From a checkpoint of a small mixture-of-experts model trained on Wikipedia.
Size: 10 layers, width 160, vocabulary 1149, 40.9M parameters.
Experts: 64 SwiGLU neurons an expert, 4 picks a token.
Training: 730M tokens, 5568 steps.
Below are experts of layer 5 (counted from 0) of a mixture-of-experts language model. Rows are named router (the router's row for the expert), gate (a neuron's input weights, with its number), up (a neuron's input weights, with its number) and show model dimensions 0-159. Each number is 128 + 24 x the weight over its row's rms, rounded and kept within 0 to 255. Numbers have three digits each.
After each expert's rows: a language model's description of what the expert responds to; "comes after" lists some tokens at least twice as common just before its tokens as in all text. This comes from a sample of Wikipedia text that the model never trained on. Tokens count by the router's weight.

# expert 43
router:115129107148121099119154094072122097109074145110182152090186095122122114124140093166136134138170151182122153148123139103100114147151119102139116112148139126129141171144136086143091147148123115105121151108107112104133114100142159140134144103151127116122123136139153125145142106095154117120135148121158148112079147133169122144161094185145131134101113112188109144136137143182129136134113130142103132116155137147157146148177121124157095105112089136128151146123081108074130126117140100
gate0:122131149125124127142169161116096141157133130154125097132143082169099142137131126141125078133129109109109160133152150068088124108151064140146132104115115101133148134166098124153172132115085158131150110140124118105143126121096116124098154145163158154124163100141084106119088120153129158108132114125101134107179096089127184129146136124148191128129078130123165106125115132127153192128142133095119130146141169107134142129117127089127103132077120135097122141097104134134129119156134145
up0:111146067130110155137127097109156099115104121130144142141120147088138123115143124097125124112123169124191176145124100135127110158150145098131147132136089110117115130086142143159116117127106111130095133079129139175113126167127153110118146108139140126123116141134131146157092137109135160170112117127119139187109116109105107173112143123128111139105117127107092126129214143134126112115091099151105124151100080164209094118145160150141101117159143127151124094145152122108132143094118119
gate1:083123151166145134103165116112090165126100211150156088122134130136126103178142120139143115126096119115118132121132099097166140127111149182100103135119154133110139128102130115179150109156124143117113136113150155127153096144122073124127145121113136177125129141142144134148169112160139143085153142124109116135169123117131105107084146115146131114191154132148183141139124124133119162134126157125118116135122083140169128139162137132113136141160128131129115097085107140168106067105152115
up1:154133076125112145162114126159118164181125130151116163160134140139141120128127165141140125102097119177139120093155125119117117152087120116125134137104120100145107148130112105129128146125113128167149128173125142140163177105124160117157107145109141136125126116114132143150161125144136164121144173110149097115111149117128129141128135125123109169109100086125085098093145181100160153118117099123076126168112136103152154143140123123163069151109142188132163134160169087098091156084135115
Word-starting pieces wh, cent, Sh, bl, mostly "wh" in while and white, plus assorted suffixes like -ed, -ury.
comes after: " cent", " g", " ", "th", "ac", ","

# expert 36
router:093121118137125119139125116136160085123148150169119102143116129170127096142154119090105132168153135102123121141112134110102110144095160091123110146123127158101139115122136101127145112141124110132103131135114093070127145144133135191144130104159136105086109127138127165127138148145181139130100164088161134133109107095117131130146142117112118105119195123172121108155137145122072095164101215103159094153130159101145137147114130085124147139139144103152103107132105135115113097087123121
gate0:129110162132144132099163086148128156145146115148153123184141132162127157120092124130127124107122102114118140150110125142116134122137128118137114130101160144126092111151128151139153212146147118120094118196094138076121105107061174081105121126132180126105126122107121129140107150099052126158124084106079095115130179144108155120125137135116112158132144095112103119106154159111121100130120119121114159111083142143132118123112138140147121132138144143146130115122096151132113110121113088
up0:146091102135145132116126117111153160162116121158120114149144134139128188086110148144094166136110144125096141134117104109115118133148140154129076142091141156110111091111153117123172167134118143105130143198139129111102106094084153119086133152146142088136154105133102096149138154139083132160137119134087173133121178108110145097132134113105123138127139085131063127135153155101111101154109115127120159099083148111160110149157130116146138102168137153164136115124116132091121099112112117
gate1:140117133101127148127109129098110156179093114123144132106152146134110116130054115135124164097156082126113131113094114150092172136139130104169121118198104140144139149114128151146140139137093162163120095135160076149159143131125118105118154149132137120138105071113104127094101115115148129109129133131121155113143124113143131091138127130138065125118134157134141088119144149090132103133162111110109085135103120143168116122120158136053092121098096140161107172134127122143145103100122138
up1:119114151123122122122136148118131158180125107142130142099151114151123129124065146133136162106140076120090117112108131131079160159132112074145106140167136183146097152108155136154133118128107127133142091157175097134168140138142114110117136173129168122138106110125123118156103126131144136102126146099125134071155097100144131070103165170105098081130130168163127100112168128086117113135137123110133109119132125121133121131126136108077088149096122111150110170162130146120153097096110115
A lone capital letter opening a word, often a foreign name or sentence start, as in Kukurantumi, Bukovec, Muhammad, System, TV.
comes after: " the", ",", " |", "\n\n", ".", " of"

# expert 35
router:145116094062094104112134131111176133115122138127126117107099136138151089129165070089122101140119135107086116121103104144104127115107138131126117139120119153130140144129146112116140111111087159134133116131117090095110123169131111160143116122164141163101091154106145130099123158130185132098103134090102095128089139077116109174127124142130090103090173136172127097122138133122104126156140154117168142138154149129148126186128107113087189145137158152144175119126114107124152129111136104
gate0:135130149116128151108150098128129135157151102165100145159116136134120123126099122118130143139117151142091158124090128108095159145103134142124096137201169075105126101108138153131111124137159159117099125131184109118145156120113150136119130115143156102096104104133113166069138086130115086121118145104146150145095134116155108092130125129119122157167104110175115145149102138121133113062091161105107128173134146117157109082129148142150141119125144133138118138100089093113117118064091151
up0:098117138126114139098130108120134115142117086158126113158119174152123112104089132092154134144111119089123143119078149116076141118154116179125092112173185082136117116121137164142111144131140172149126150095154108116148134137127152131160112129160157132112112128124108155079116086102110125122145158125164140127086127073144136120119109140122081135130121128147134133105115133104094098097078129130142132152131137124166088109115133103132115138090140123154134115113108049108113155078096124
gate1:121129146157118118119107125132150120162134089120093139153136119137134161143091100142125099172154115145158160104142107090152112123135101094092132083156141171170145126105141110118095151132139128116106117089125131140120093155133126090131106146122098117115129104112126139120119100172138112142141193120152205127142137116124137107133147066127175126175108139151137107123132176142147117173133143150122136105122138060139148121087129150130112111150137175126151173096134101118123152104163135
up1:142101087102127086138148116135125136134108129084136113096145182158131141135134157146090126112123080162133082144111128117175095108096130139102114123072140113159102130141116111130152117133161132108169091116118126175144160084069145159098097092123129106116155110149153102135129134133115107109118145138079130116127135133141152122145092162129148104124163129123105166156132108127143077146126103128144134117127131117092070180137120130142145121113103132141134141088072175125118104107111138
Capital initials starting Asian and other foreign place or person names after the, of, or a pipe, e.g. Taiwan, Sai Kung, Kofun.
comes after: " |", "|", ",", " the", " of", "-"

# expert 63
router:096130122107127137120123122123147094141110146167124145120136143155134102150126100141136106147162133133095133119130134156117111111133142091134106157100099189127140152159123096113147121146150117125105114121110117071129127158113130129138122098172143095087082116148163155117121131148182165120122126105091149090138084095145129109149134163132126123133165197139111131161145176113132126199101187098157103154138118109150152157110135124118120133123173108158110102144102134100115104092162112
gate0:104135141136123157167157114114134129135152091155128193142114127156149117150104097126138164100130105107129127112078127080143115177134129119098115148129121142104146138146160183114131134138116135125096156132150109133134139171116105108123111102107144102112102133103115096124112120164151113091109142094155148138089151131116142118157154091102104108127147123153134059130127113082116115140112140081158133163084128109124121126101191153170102088081091138132138172106110135113118143150116098
up0:158154120108133110134080157139132123129111177139145105123127125136118141120173150101115135122117140136059121131160133127128162139097125096146127102115088134136099109147185098128127116133158136147183109101098141125155132106155129155138133111181148161124116146137166116152148123135092126157109100100124110099074094145164096144112114149101186134092107121130123154158084119148133184103125112149095082110138132134155146145136074118115168171162149094118133135145138123131108108129126123
gate1:114125142119139116133126105147149143152137146091095087171115095152124156185119131163129112154110135122130136127116114158092152128072093111136184120134153137103086130147156205177123106138155114099115166115055193133105177130108147130090112134112112131133111154129123126125122103128120131113108136146140102123111146156078095113145116128141112146137135150137120129143146123081144104109130121117123144097099155103135143146101104149124128139142114167191123138113136114113138179153138130
up1:143137154120148148144154125121113137143092119150110159064081107127167136101132119122095146149102129139123131080114134097114125126086134110142108108151158128140137174099131106122097113101133136152111111152167110144168128121127099157151102129107107151100160119138123151128143158149127124067126145148137140166160156155152165152061164118089129119141129077108157116090101121177130125082101144125131128166146127081157112138128124150124156090119119112101107141124110163149101174156122136
A single initial consonant, mostly c, starting a word after the, a or of, as in certain, crises, camps, critic, metalwork.
comes after: " the", " a", " of", " and", ",", " to"

# expert 14
router:127118077120133118111124118106177091111130143131125109109145147153100097121152142112146130129148124141124129104120153158129141143150118096137097164129107168147105146132106115122164135117155147135123105131105152101114129097123122124117142078129139138137104142164163133134149114155147127134127124117151146084183130127109089120131134164107147125145147169172120139157144145104129129183073166060132123148221175120120121118092142108105107112126169148166162142112097154105134079118124137
gate0:149085163142123099117138102124101141145145132165142116089113150152130132160102152138132174147137137116123055105092135138124162119120159120153128154141123099074149122128144159105118126120136051106135173147139111147134161108150117130126113142093157092149126138089131100136137117139098116117106158113146101129113114147110114139138088116149132102126121148127123185149138125126115103138139133116136197125142112158066125091157100096186157117116127095166138141106111146139128122087148159
up0:127120169100144110077164070121097150120129124138144126097119155160157148137124148104097163162095158096093077127097111143115137110101149121137129156132119096094160106130133133090127142142150107108153133180135112128127151090172105130120083132114160068168125148082118091141130125134100114108095138104129132125098093160144114143150104133143148101112138147121108151126169131141135118123130137124133162148128129163101137117157118125154140097067137076155125096107134159127095119102162118
gate1:099160111136126131124155121111134130135120159099128139119172155156078127140158115166147133124110081099148097120161050107138110081088122128163169130135149119081134133090111104137123127117104151147138123119096166141198100119139112139115129137138099121142137126153160158114081121118143166141133125096099138120113070110126126166110087108138118158148122131136092146134145114105087152135127162130089090157107102129113139139132143121091150141119094154131139119150150079124097131098101133
up1:127099139106119158143111109140162135127088134099121099122100138105168111140087129142137093136172145130116130121134158118146132143226146161106091128088076112104110147153104153123131132098182134097094114122175123075123163130110159143138135124117114137122107139116138164118153109094121163141136159120133115098085121171082126122125122101139147120138135125126125099173106158094138111160158104150116159111138148132121108098103137142156114125165163126145126140099133073135120131160155119
Capital C starting names and words, often split off alone in tables and name lists, as in Conegliano, Coolidge, Currently, Curling.
comes after: " C", " |", " the", "-", " c", ","

# expert 52
router:121090116182136136082116124114103156130146085106121138136119110134127136129074136138113142149098106138103113152071136113153107113115114112172124125132087158111129105138100118106141154139114123089136120116124144137113129109128173160136111129144139129125116088128111103136126089155149113100157147123122139141108175141117104149166125113082196094141130154071102151173126100166111121152131143128094135087118114131140124134088142105073167143090125133172177102129103093156153139123128155
gate3:117114076126131105111123150118131143141103163117115078088151093187147125111126128133156119116132111142131094084176126196122142105094144155144126128108137079082093105110097129148105152136089124148121110145148138113118119115147128089108141117157112098110127121153150112126123116169135130130106159084131120113110118097116121106130120131133119114121108119126087141158104160117153144143164149095145099133132148157156179140200131123145093175125143145154138132153119089139058115113131116
up3:142111125138126101108182169139139113137116113143122098146122088126119115116112121184152126112117167107108151136174138167131088129115087137143113152135109172102059128119121134173100102124116128120072125091153092120112118121136144096116145068181159122088113119131160112115134131162172129141121151080117158116096134110099108095138151139115121112130103112135145159155103140160118160147155131081127127121141139178146142106147134137139075146135142152122137096130098113131114143139156094
gate4:123119097123118137123156128130105176143081122149134120133149112108122125124139121125152125141145158083182145129124134100121127092116117123130125162081153162089113149125134122145086133107146135143039161122136126130145110163143135086085167099127160171150152117135124169132140133139164147111129124105107130135144137133129124111104152175134130132120134092152188132108132127102122129094112124144110141131143140125134128069144108137147128109177159059097078092154136142120133090111175146
up4:120143139118148118130094151112123108117188129102103105150130153131153157142126146126125119123148114163073086110159136165103131162100124150120112118197164084181136118136127138134190115125129115132202127143091112148147161105125127173160097115121109089130087137151152128110116131155088133111121145103154128123130088155107144122139137098121135150145130138113067121138143150135147132136135148135167103123091148110121110158144145149138093154108111157128153168131112140124095176102104117
Prepositions like of, to, on, for after nouns or verbs, plus US and States in American contexts, such as US Billboard, response to, Convention on.
comes after: " United", "s", "ed", "S", "ing", "ies"

# expert 31
router:125127130130138138144118131112131134125139146140129136126123131076119127119096144105107145126113116133124115142070146138124056117114103154173134136118104144165102079125128115101174151148183132131138132122137126160119121146133110164165108140140107147126132122113124134144073117115129088142122175139123134131101191158142105104152115124123100156148172175103170128195122106144068102133110145090140167119118137120098112137073112120108159120150107152120107107086147112181129134165113124
gate0:139114104129131153109108132142130159091090146107135153131128098147171130139147187137116136130156177130121126113114146115132118142185153106128137094201074150103129141124149124132135115128114124150095145131158113113149082104168098166121134146153111105097151131130128194133132114100128192137123100159125116153119138148143122152136126108125127149155126127146094128103143172119115074155138130153131079149140129091162137162145144137122144139158142122171130129172152150116117101070119107
up0:148120105098124153129090127122122134092111142135139143126173147138158161133128196097130122105155121118133131129131129143101099149153121112159138134133090115131106106100127187105155106102136125124126146091161094148114118042175117147132130136142112125126147113109150175164102120117165168147131116161121122117126139124140130102116143093135155182118105138161077124072146138107124086112124150168109139113088164095149144142135131157131178137141152113141134128155142115101091080121107130
gate1:083130127092143145147173169160113090133162130111097119145173139139154130112156170110114111112139125137117104158135146156142127119081153144124144132098191129111179123144100148109146157132123132096133167157135149149094145124082143157162136108115112155139155166128103173104115159125077142107133135159140141087145141104123125109122157077128158143157182121100135113138128087084117125129104109135112080134126103171102106115108157114134101124108105089149125151120158128125110120136141144
up1:161094129158122093112136159157163112120131117131181150164130115108119137121090134115118135087069150149124158112088097108114144122172099164114124146147161175139147126143133106157140134113111130141141091111142126126109146098148148146128152081163136137156145116125184166133135148110146117165124122153179131143100128136139143122147142083104111156099096122116133118141109143101120152102166133123127124133069136061162095135106127112094108130151132149149126086113172098112157108097122151
The word "the" after prepositions, plus capitalized nationality and institution words (National, World, American) and section-heading === marks.
comes after: " in", " of", ".\n\n", " for", " to", " |\n\n"

# expert 34
router:112134114104132183126116147107135087122104123148103136097132138184155112114181152131131128141108120147128118133048103116162143130109124114127118154063137090129123151141110115162104098162090168145111147113110107099115137153145105185154142136111151123144104140130113103123139105144090142111071129113176100096127123158117141140111124145110101107119176110133122113129135142119156138183113166136126132149151112149153102150142117109089156130096139135171138110144086143077122147109128112
gate0:122129105125128129155144137133100115129157116122136143099152097105119105116141122130151127145134130145130168126158162108118122133151109109085151103125178155085145133139123103150112146098155113112111149098154118193108103108126129135168103096092098137149151147127129114141138140114175167148129153169079135107120159113142171156175113154098166142101137149120161091144165160109132163101118109109119082113141147118167161105100076140122152146104109092112100127117094167102166129133081133
up0:138120115129131130111116121088178157145099140143149076165076132110093131134123111163070120109104117141137110128138102118107130146100102157180139118151100130144130139136126116130155156077090129098165124175146156083165133117125132147157129107126125077153127085114148158124117094121113137156147138105179153149134160130154129106134132062119111156145128083136115128073102143159122122140108163128121085137139133102109137150105137126117122131143105157117152122136147130156083150104168157
gate1:132113119116112112118170122138128143188114128107160145118162091135122125113157155138131142144108142098114143114181137171129128117131142120119174103128130121131151145113150115106135137060128178138105121105150154178143146128114156138124094144172140096091124138166162126131153115119147151111106126100174152083119112144172086168140146153111112088102100160129105154130121138095091157098140175146128158135116139148065127144113113108096076138135105132129141122136162094127158101121133110
up1:151132071092116128105145129176132163168149143119156126121143097112107138122160130158108100108112127103097129090187108142111129120119172141144170099120111145130153132089157099121124124081121159132130135119141175159158176145142111151140094163152123105133113138151162136143128136127114174110133124099148153104152113146138093123116104124104141129163082142146088129174132120113097149111132176153088176121112134089086106153124169117117100156154084128102147145131120103116142134109121136
Single capital letters opening a proper name, especially P, after São, Santa, Grand or a first name, such as P-aulo, V-incent, T-ottenham.
comes after: " |", ",", ":", "-", "a", " the"

# expert 17
router:128112157121127125110147139145105105063143131105132161158108118140113132109146116114089106131181110158155122143142099144153130143123076132139121125146153136082147139112107123133118150162133116139144175141213153140100139136141127084124150187117160112158097148119121119150136118110125111135199134134118142174110129121112133126109101134101097094106111160115143150142120146129158121113133081115126183103113116096138108139167109145134125130165128141126145134114113098054091158129108144
gate0:136170095085128125110078142146143130134108100130112114146128133102151117104153073124148176150120172127111142112114147154115117142152183108139110145127151133116077117101099129103099113149114126127109087095126075143125153137096120138119138158076138125119144099157106108118116110112095126146101168096116113110143100100120139160153118126169129100158136110093160099107170116120133075162101138128162142089155124120136115115153118096125154155100146176131133134114084141111170146088111127
up0:152141151130126122083104166141119126117148134106132170157140089126142138152155149127155105093129155126134044111125125152105166162144134135103130115154126100117114107108104139116112110161108060147128117112127105134122162138103172123136132142092149170107187128144110068148108133091115131126131127136130144141149093123053144121124098154125108109146120147110130165153131113141149113098104128150147126078139121108132095121152126121179136136150115122134145056118112107104148110129096144
gate1:119146150085087151144161137141137091087110137146119162121154103082111147116144142126120180107144140173158134104124158145096132140127123164086131157082162134125135136125128145102122156169121135142116150131175178117152134120116112129123109157100152114173138138142118115129112107116111136160156082167097104131124102103090128169130168138096145127148148135111121160138109130160152126164123103172123144114100158099096141154156157156152158111126080119122126145107089118075104111109092125
up1:120161144121100163127147106153156118107109153163115116127176106069114150123174154136119187126120130176188146106147155145104136121117164144084143166079157125132123145148108121106152147153127150119125126102150168081149128128099119116126121136097168120128131136147159141105113131138133109146152107149117123122131101125116117143127163118109135133143169104125124122108139118158139125166133083189145151127102173122077150148163133124153157116091084108128128125116076104117120097095098118
Byte fragments of curly quotes, dashes and accented letters (’, —, ț, ă), plus the piece ow in however, low, power.
comes after: " sh", " l", "ow", " H", " h", " n"

# expert 60
router:150150134115126149125125141148094138125108097093137163125095117138114163154120116099142121092151137102152098112144144133093115157121078135110122130079138165113133126099133143154101100167139148101149181159149120140136121111152127109123127143149156162140092113125156095099189122127129137158146153116150154121141167180147152159150091111160072148089091127126108188125127156130107138138134101104143118174064152124143150125118125141128141136162122140129146114158124119124110122160171179
gate0:120120201147143104119093160174169173102143132106140112155102106123138121117121167156155179095112115139128119123156107112123131136094124158160095127143129173117104124122149127136145089139117112119127116115080091116114153173126106104101075117103158119094130087144121180142106139133167119098101135102157086140102127151082143062109139134102091158140121093123105134146115140107108162109137100133125110141150112131138106099144127155101166140119138133111113135113121095142134153139143100
up0:092111141104138137116113180113159130142118123124157126122088117110147121089120149114128101149093162090108151138170164134123122153125133140138131158131106152112136122133160142126119135147134093140112085104135081149129129147150138111121115146162166136150132166125088167085132124133169099122126094135110165145099120118133178114077090119147131131095127150102159107122091118116124155136085103174122143171152128160154094131143181164122146125119123114125123159099113174147163089138119064
gate1:105176084087131122176093152107117151077084140128148135097109162120135115143156138098127134131130134113135111117100160098158137142162114094149127130141118126121162161126073122113139148123175135126141156101135166127111142129133125141166133140129122132129158130135135121136078075113118096116158112145124183128147103131131135146117129202144155069133130090145123097125147119140142113113094143125126071128138144127136081104131109171192143100132132161110122133105104168106126113136153134
up1:100167117146104150121137141124138082125078141113119112116118145075137175135167141141122106117121097137143086110126143136121118138092091118101135167104133112129144115104134124159118091101138105176139164122118176129135102100091099100136111145135133149113165194124116094107148121150126155093129077153140124133116120107116131145135148149176137111160119124100127094166129143122181123099132113142111093125140117108151144114117137132176096062173133130150145132173158167121093116135135110
Syllable pieces like ov, ank, ock, land, ield, orm, urn ending a stem, as in Island, Ladybank, novel, normally, turns.
comes after: " R", " Is", " m", " t", " k", " T"

# expert 53
router:130158110114125117133122079101098124175131091106145088079102145124144154145134160177129163104136112103075098135145107136110161118162132144136120098138106113114160148095125130119115109149145120162151129142133114102142152086141097097140122135144150131131102164160146146125159149107131123121139111130109109140134117160084106158129162143119124134109125120176073101114118120132100130148082132123056128205145146156121158119104148150095140143106151125085150159135149122125152077132144124
gate3:095142191190136101135096139089102116105122094128111162141127101122112175108122144099101125120111144141176134146136128122107155139135152116120145107137163118149136113166148059102118146099162125121120111127096103113142136128177167110127079165128106054099102116165162094107113160127118114162132101113116129159117118086123092117140148145106150136132146122111117111142132128178166123136147123098113129122127123115135166092144122128079086124105138146127103100147133139110136169122114131
up3:120151133142124118095080128121112091107120079106101138146100095106111166106116129093094113116116122130159148146135123115076130169154111141121123114154160113121154126156140077116084140113146100144132142128096104108159157114157174130109074165144137098088087133162150097090088135100149113138139060113109101118102091120117139136161144162094169142128154113124121117148135134118149112122115123135091112116132111122148167120131127117101092140110157167102150126137144134080140160087113132
gate4:140150118164155151135102114157112138138125123172121116138150121118129130161169089152143109118163160128153111143124112140126134117138119169153149105072163118128104132104100139182125165119122137024148123146116128106134122131138162122154110114143136138152138131122097130171098121126150130126110180142127111093117108116104132156162120184152076122140133110132148126141092114142096095159114162112158118108160160101105136107149117093111159137120110166101163107134119080112083115113112122
up4:132104151132114155166153113112112149131144128090136119112097176148118151109114143121115147169126084118082144130112142119141129082119106145138130160126120133133114131163161149119149113183123086181120127119139177147156133126100069164074158153134117138120126127106131141145144106171116125108115046144144120144116153172150125100092127088096162135159118144157142139115137143116154185125141086154117142139112114125133147134097135132109112106144132104168104139123169159141165142124115157
Word-internal syllables iv, an, ab, ang after a first piece, e.g. Lives, individual, Civilization, Bessarabia, changing, philanthropist.
comes after: " l", " L", " ch", " D", "st", " pr"

# expert 11
router:142143148128127191114098122141166114176139124153116116123116132127148100140145133127138112140138106081139098115114141171130138113090153151113109126089120154110154104094123130122125132122174136148157143105119111115129124168126128128097140113106085088133112164120135118166181154169118154139084106130147120113162090141152167128126142136118114096130099103185098119078121135095158128139111124113119073148099097150090153109139106144141113150111114099106123120174192139165162137119087121
gate3:103151107102139134102104114126158128085122164148149153117090200143141136179111133088082118138136145106128143164117122150150102123150136153143127126104117162143123148163123094093170144170132137139107078144129118085118098151146135125110133182123130112122129114114150186116163110145106093156131126121093152155127126136128098148120101122137173108112140160105142131119162131173158080073132084101152135155129102134140119181133146154105154142133138097127135143097133146124132106120121163
up3:150120175139128112161171148138109107151131077131074130127150084112111129105156127166169112126113111137130133081163139117113138119096096106110132140147167128130128125090097128162112109101120142110125155132105166156099149116099153123148148072139125119142144128166130099139092131135156170076148134147128136112137155102118138102126153112115095114152111108161137170140112135084105173151128177141099124094126132135127130079122113092189110108106113156115101101169134140141117105147100108
gate4:073139134103116131150148092161131126141134196118118113094127150097112122089106128120147085102134120120118121096168101102137137117126163160142135105123158091152174147093131109107133098127121131152137144130127143117151101106086152140153121081121112181101128150091130121125158180109098107104160127172093130102130125142144141125096118103179088108104087124128097119135096116121117142122155116140108110107105082144107147077066143158136123118130112126099095142102151121132139155127115153
up4:080132080079118141130139094120127182119139137095088127177104137139119096137154134152112121128105142121092144121151129098149139159132163088124122151104104127137126127159106134087152114179103193124114106107146091105097125111130158121123106110137133137142168117101083109139147129154083093138111113098134171143141139150130100089124130120112119095138141116110110124134101158153135107157132168119161132160137135099126173142077152122086153177136148143139099131145142186131121118123107117
Word-internal pieces like em, om, ut and enn inside words and names, e.g. Memorial, demo, economy, domain, scrutiny.
comes after: "r", "ol", "stit", " D", "l", "p"

# expert 28
router:136128119094126155110143147105117078157152137124132076162152107128118110134171138166131177122100136133123111128137121139131126110096118162123125135138155156107080123195168180091099119141128164143182142141178142130141130129137088133120161133150117131128174105109155116121116135143153122111142118098105155157130095140136157109150059098108128109122143125181140129122135137110155145132105097157146146148069113137112175110131099127168134114164130128146169110142122105111122136168127155
gate0:135179121167142141126122171127084109158133129114148108111147131153129116095145116106129093153129152122126100166152111141127099115116203138116070153113142138081090124121107135140156161162142171119128137080116109138116125157109119136152159164154139089135161141142147122118134060121125098170119134106118136092080147135089100117127121135159157117154112111121169109154071128153140145157159116112170118130163145114098114095145113135118143122130167133148099129135089145136116138136110104
up0:128161104140133151160143140127116111166121145169143141101094123125147146094140126095126128147142150125118102101122111112155104108168141121097115110067111126097121160113116121155148170119101142115127147085088143108140115161112163156157140153147144096082114115136127113111119162136136126154089093108159114134107146109109103176127152129166134116120095106142169087139084184181162130134141155111112129148163114129137164106164090155142131112113166117149134075156106098099134161141122140
gate1:126120069109106111157145116151126146118109190150090122124140115137107100102108124126107134164162066117144144094115138159156125160110128135146145140100111102219126142136151144090122118136139083162133084144137140108161153134125099149093161152119156132119102159166117144140165152168100105147164101131154122116159137125118136127107153151132132072134095150142115123130160133113149137131114143109140139121083111136113098102127167169131134143137179119105105145130132111134166113093128142
up1:111133141115149134118120119152136161152151081147151115138096142144169164157145137100094133132112174108118134144139101119092140155133166102159113142151149110114129106134108131137133124134073174123111132086120106136106066137148110142126131130095112141121106074130151085106126075128116118101113164099129129109141110130135078149136113116134134167130140148080129165118103123170107093105116138161102109134134174126163122156147167117105140182129118123175137125050131163115117120113142131
Short pieces like av, k, v, ee inside words, often Slavic or foreign names in sports tables, such as F-av-ourite, Danylen-k-o, S-ee also.
comes after: " f", " S", "e", "ol", "S", "in"

# expert 18
router:127115104134089135122099141111139131123154125149131115131104126139178107150138131122098116144085149150107158137089101146140127163116115127117179132133115124138150137140121059128155129130094149129132141111084132125157148131118108140106144111117158106152117157129119127125130110176145103117101196135124121149115133153123143131114106148146148101102208126097077114142161148167113130134120185139151129124147175116152136131145087112180156137141093174117153113145136116147110116101205107
gate0:174136165113149120135144143111168129131126170094138142116146125150158120136111142116117140110139180123119101124111109111121160132085117095127140093115109134116131149128162124131136119136127109151126115174143140103078123131135089134116061108132144095092101082151121139128122128151136132134124116139143115136135101148124134136132153145088183131141109170136103164096065125125126152092124093122118110127141141165131101138170099166104136123056093138140122131107067075108117120172173129
up0:153094132118149151123152177133117139159110126176134147121106154160131159140138125147110124131129112163163126167144131108150137106132126163144140127192147117123131112148113150168125129141167156103081125089117136152133103130079156137138127153094106147159141171109137086130136143118152149114142167112116116098154178102103116128129111096116124170171131078186173101116156130102137104102107159138076140161124149124151127121103099121090137133192132102137138109117117139135157142160132136
gate1:126146126165145139136155146106132132183124090148132099120131086173136173141141160070134130151129128143117098108140184149124133165099129155146134149097143168102155118157151135113130153157136078151089126115113145134116109116103075085142162158110151110127149150126152167109124158138102136123110149105163146112165128132143129142128128114153161118094166118080113164116094153128102134119138094129137117175150144129127080082144125115100115090120110086104131135108119113115180129130145147
up1:118095116133152103120163084096097157198129096139149098157122096145140179136132158085110123129158131117121088149128158127099139136111129125150116175132171107105146106164142130110105153100155095137116122112146127147109087113185111130122176122114153159134079120118149123107177128131103118113124111125164159150185133129118109131109118128165126149141127117096136168120123102098089091117138137140131090139129117124109115106178113140094166121126092100154106106110110093140156113126146144
Single digits continuing a multi-digit number in years, dates, scores and table figures, as in 1872, 2013, 31.12, 36.5.
comes after: "1", "2", "3", "4", "5", "6"

# expert 20
router:114125097137128105131137140099167116187144118115112160118148164102148131153123105130100200101146109105147141154136092145134102195115143134122120116128137115123143137073107110085118068124154131111145128118157120078127136113122106089158149131148112118087119141111108167121143126099155114114129111143137101091141123155119123135114141140149136170159088135130150163104130172123129118135121141088117134162104163162132144122139109140150139133148111158153146178118122158109181086126107188
gate3:086137118122151130100129098137149124113159121126108141126090136173086132124100179128128147141109106129150134105117108163157118123119130075170110121139157189120141104170147143120108120095124102102154098125124079128095143080134090129146165076117169115150148098144143144113138105140117086133161102142140145107078124112137130090105125126110126144105114142164093125126106139112114090090173114120125143151137125158126128102092083138105127146117158097114073122097096164160129148151130120
up3:162126131136115144111128154175122158155130123179110096160145129099161145160136149153137096100145149144073129132109101146122162145129151122104106163106118083119117171115089154112102122110142152132116142130139111159163184104168144141073135115149122116148136160091138116154124156107108158079139174121141097110167154140117135148157096119105150092118157126131135146118152102069122105133086148141141165099128114142129126121132143126153162125190138152139136143148122116102145086103113136
gate4:104130115163137172129142128131073125153188122128161137150145158113133140137095131123148145133133178142125155140116138118155114103109136087097130148140176137135125130114082143125093123086149103161109144097071090088129086151130109148134143133092138088170109107098158096139146148116136139115108125153117114076133168115136091124144162113146122086117165132082147140099129167141154136117144131155140144132132131170122165142100092114107105125133125134134106123158073150117171124130148095
up4:138096124139120097092120102127196127118126132161083134124151096121098128105126122213093092150187138139133121118143132143166131104128132154125138119168123115159132147123121128159143140163134069143137127133137135144098101133115115144129131122083075183155095114140098133125125084126110144160124175121160141159161123157113178137152118136120112112098120128155114123130132112128076141112152154132115083131150102123107100131171118159143105127173147134130133121115160091134128128119110089
Mid-word syllable pieces like ul, ic, ann, ult, as in cauldron, formula, articulation, suicide, plus a few word starts like pl, res.
comes after: " |", " off", " res", "a", " r", "pl"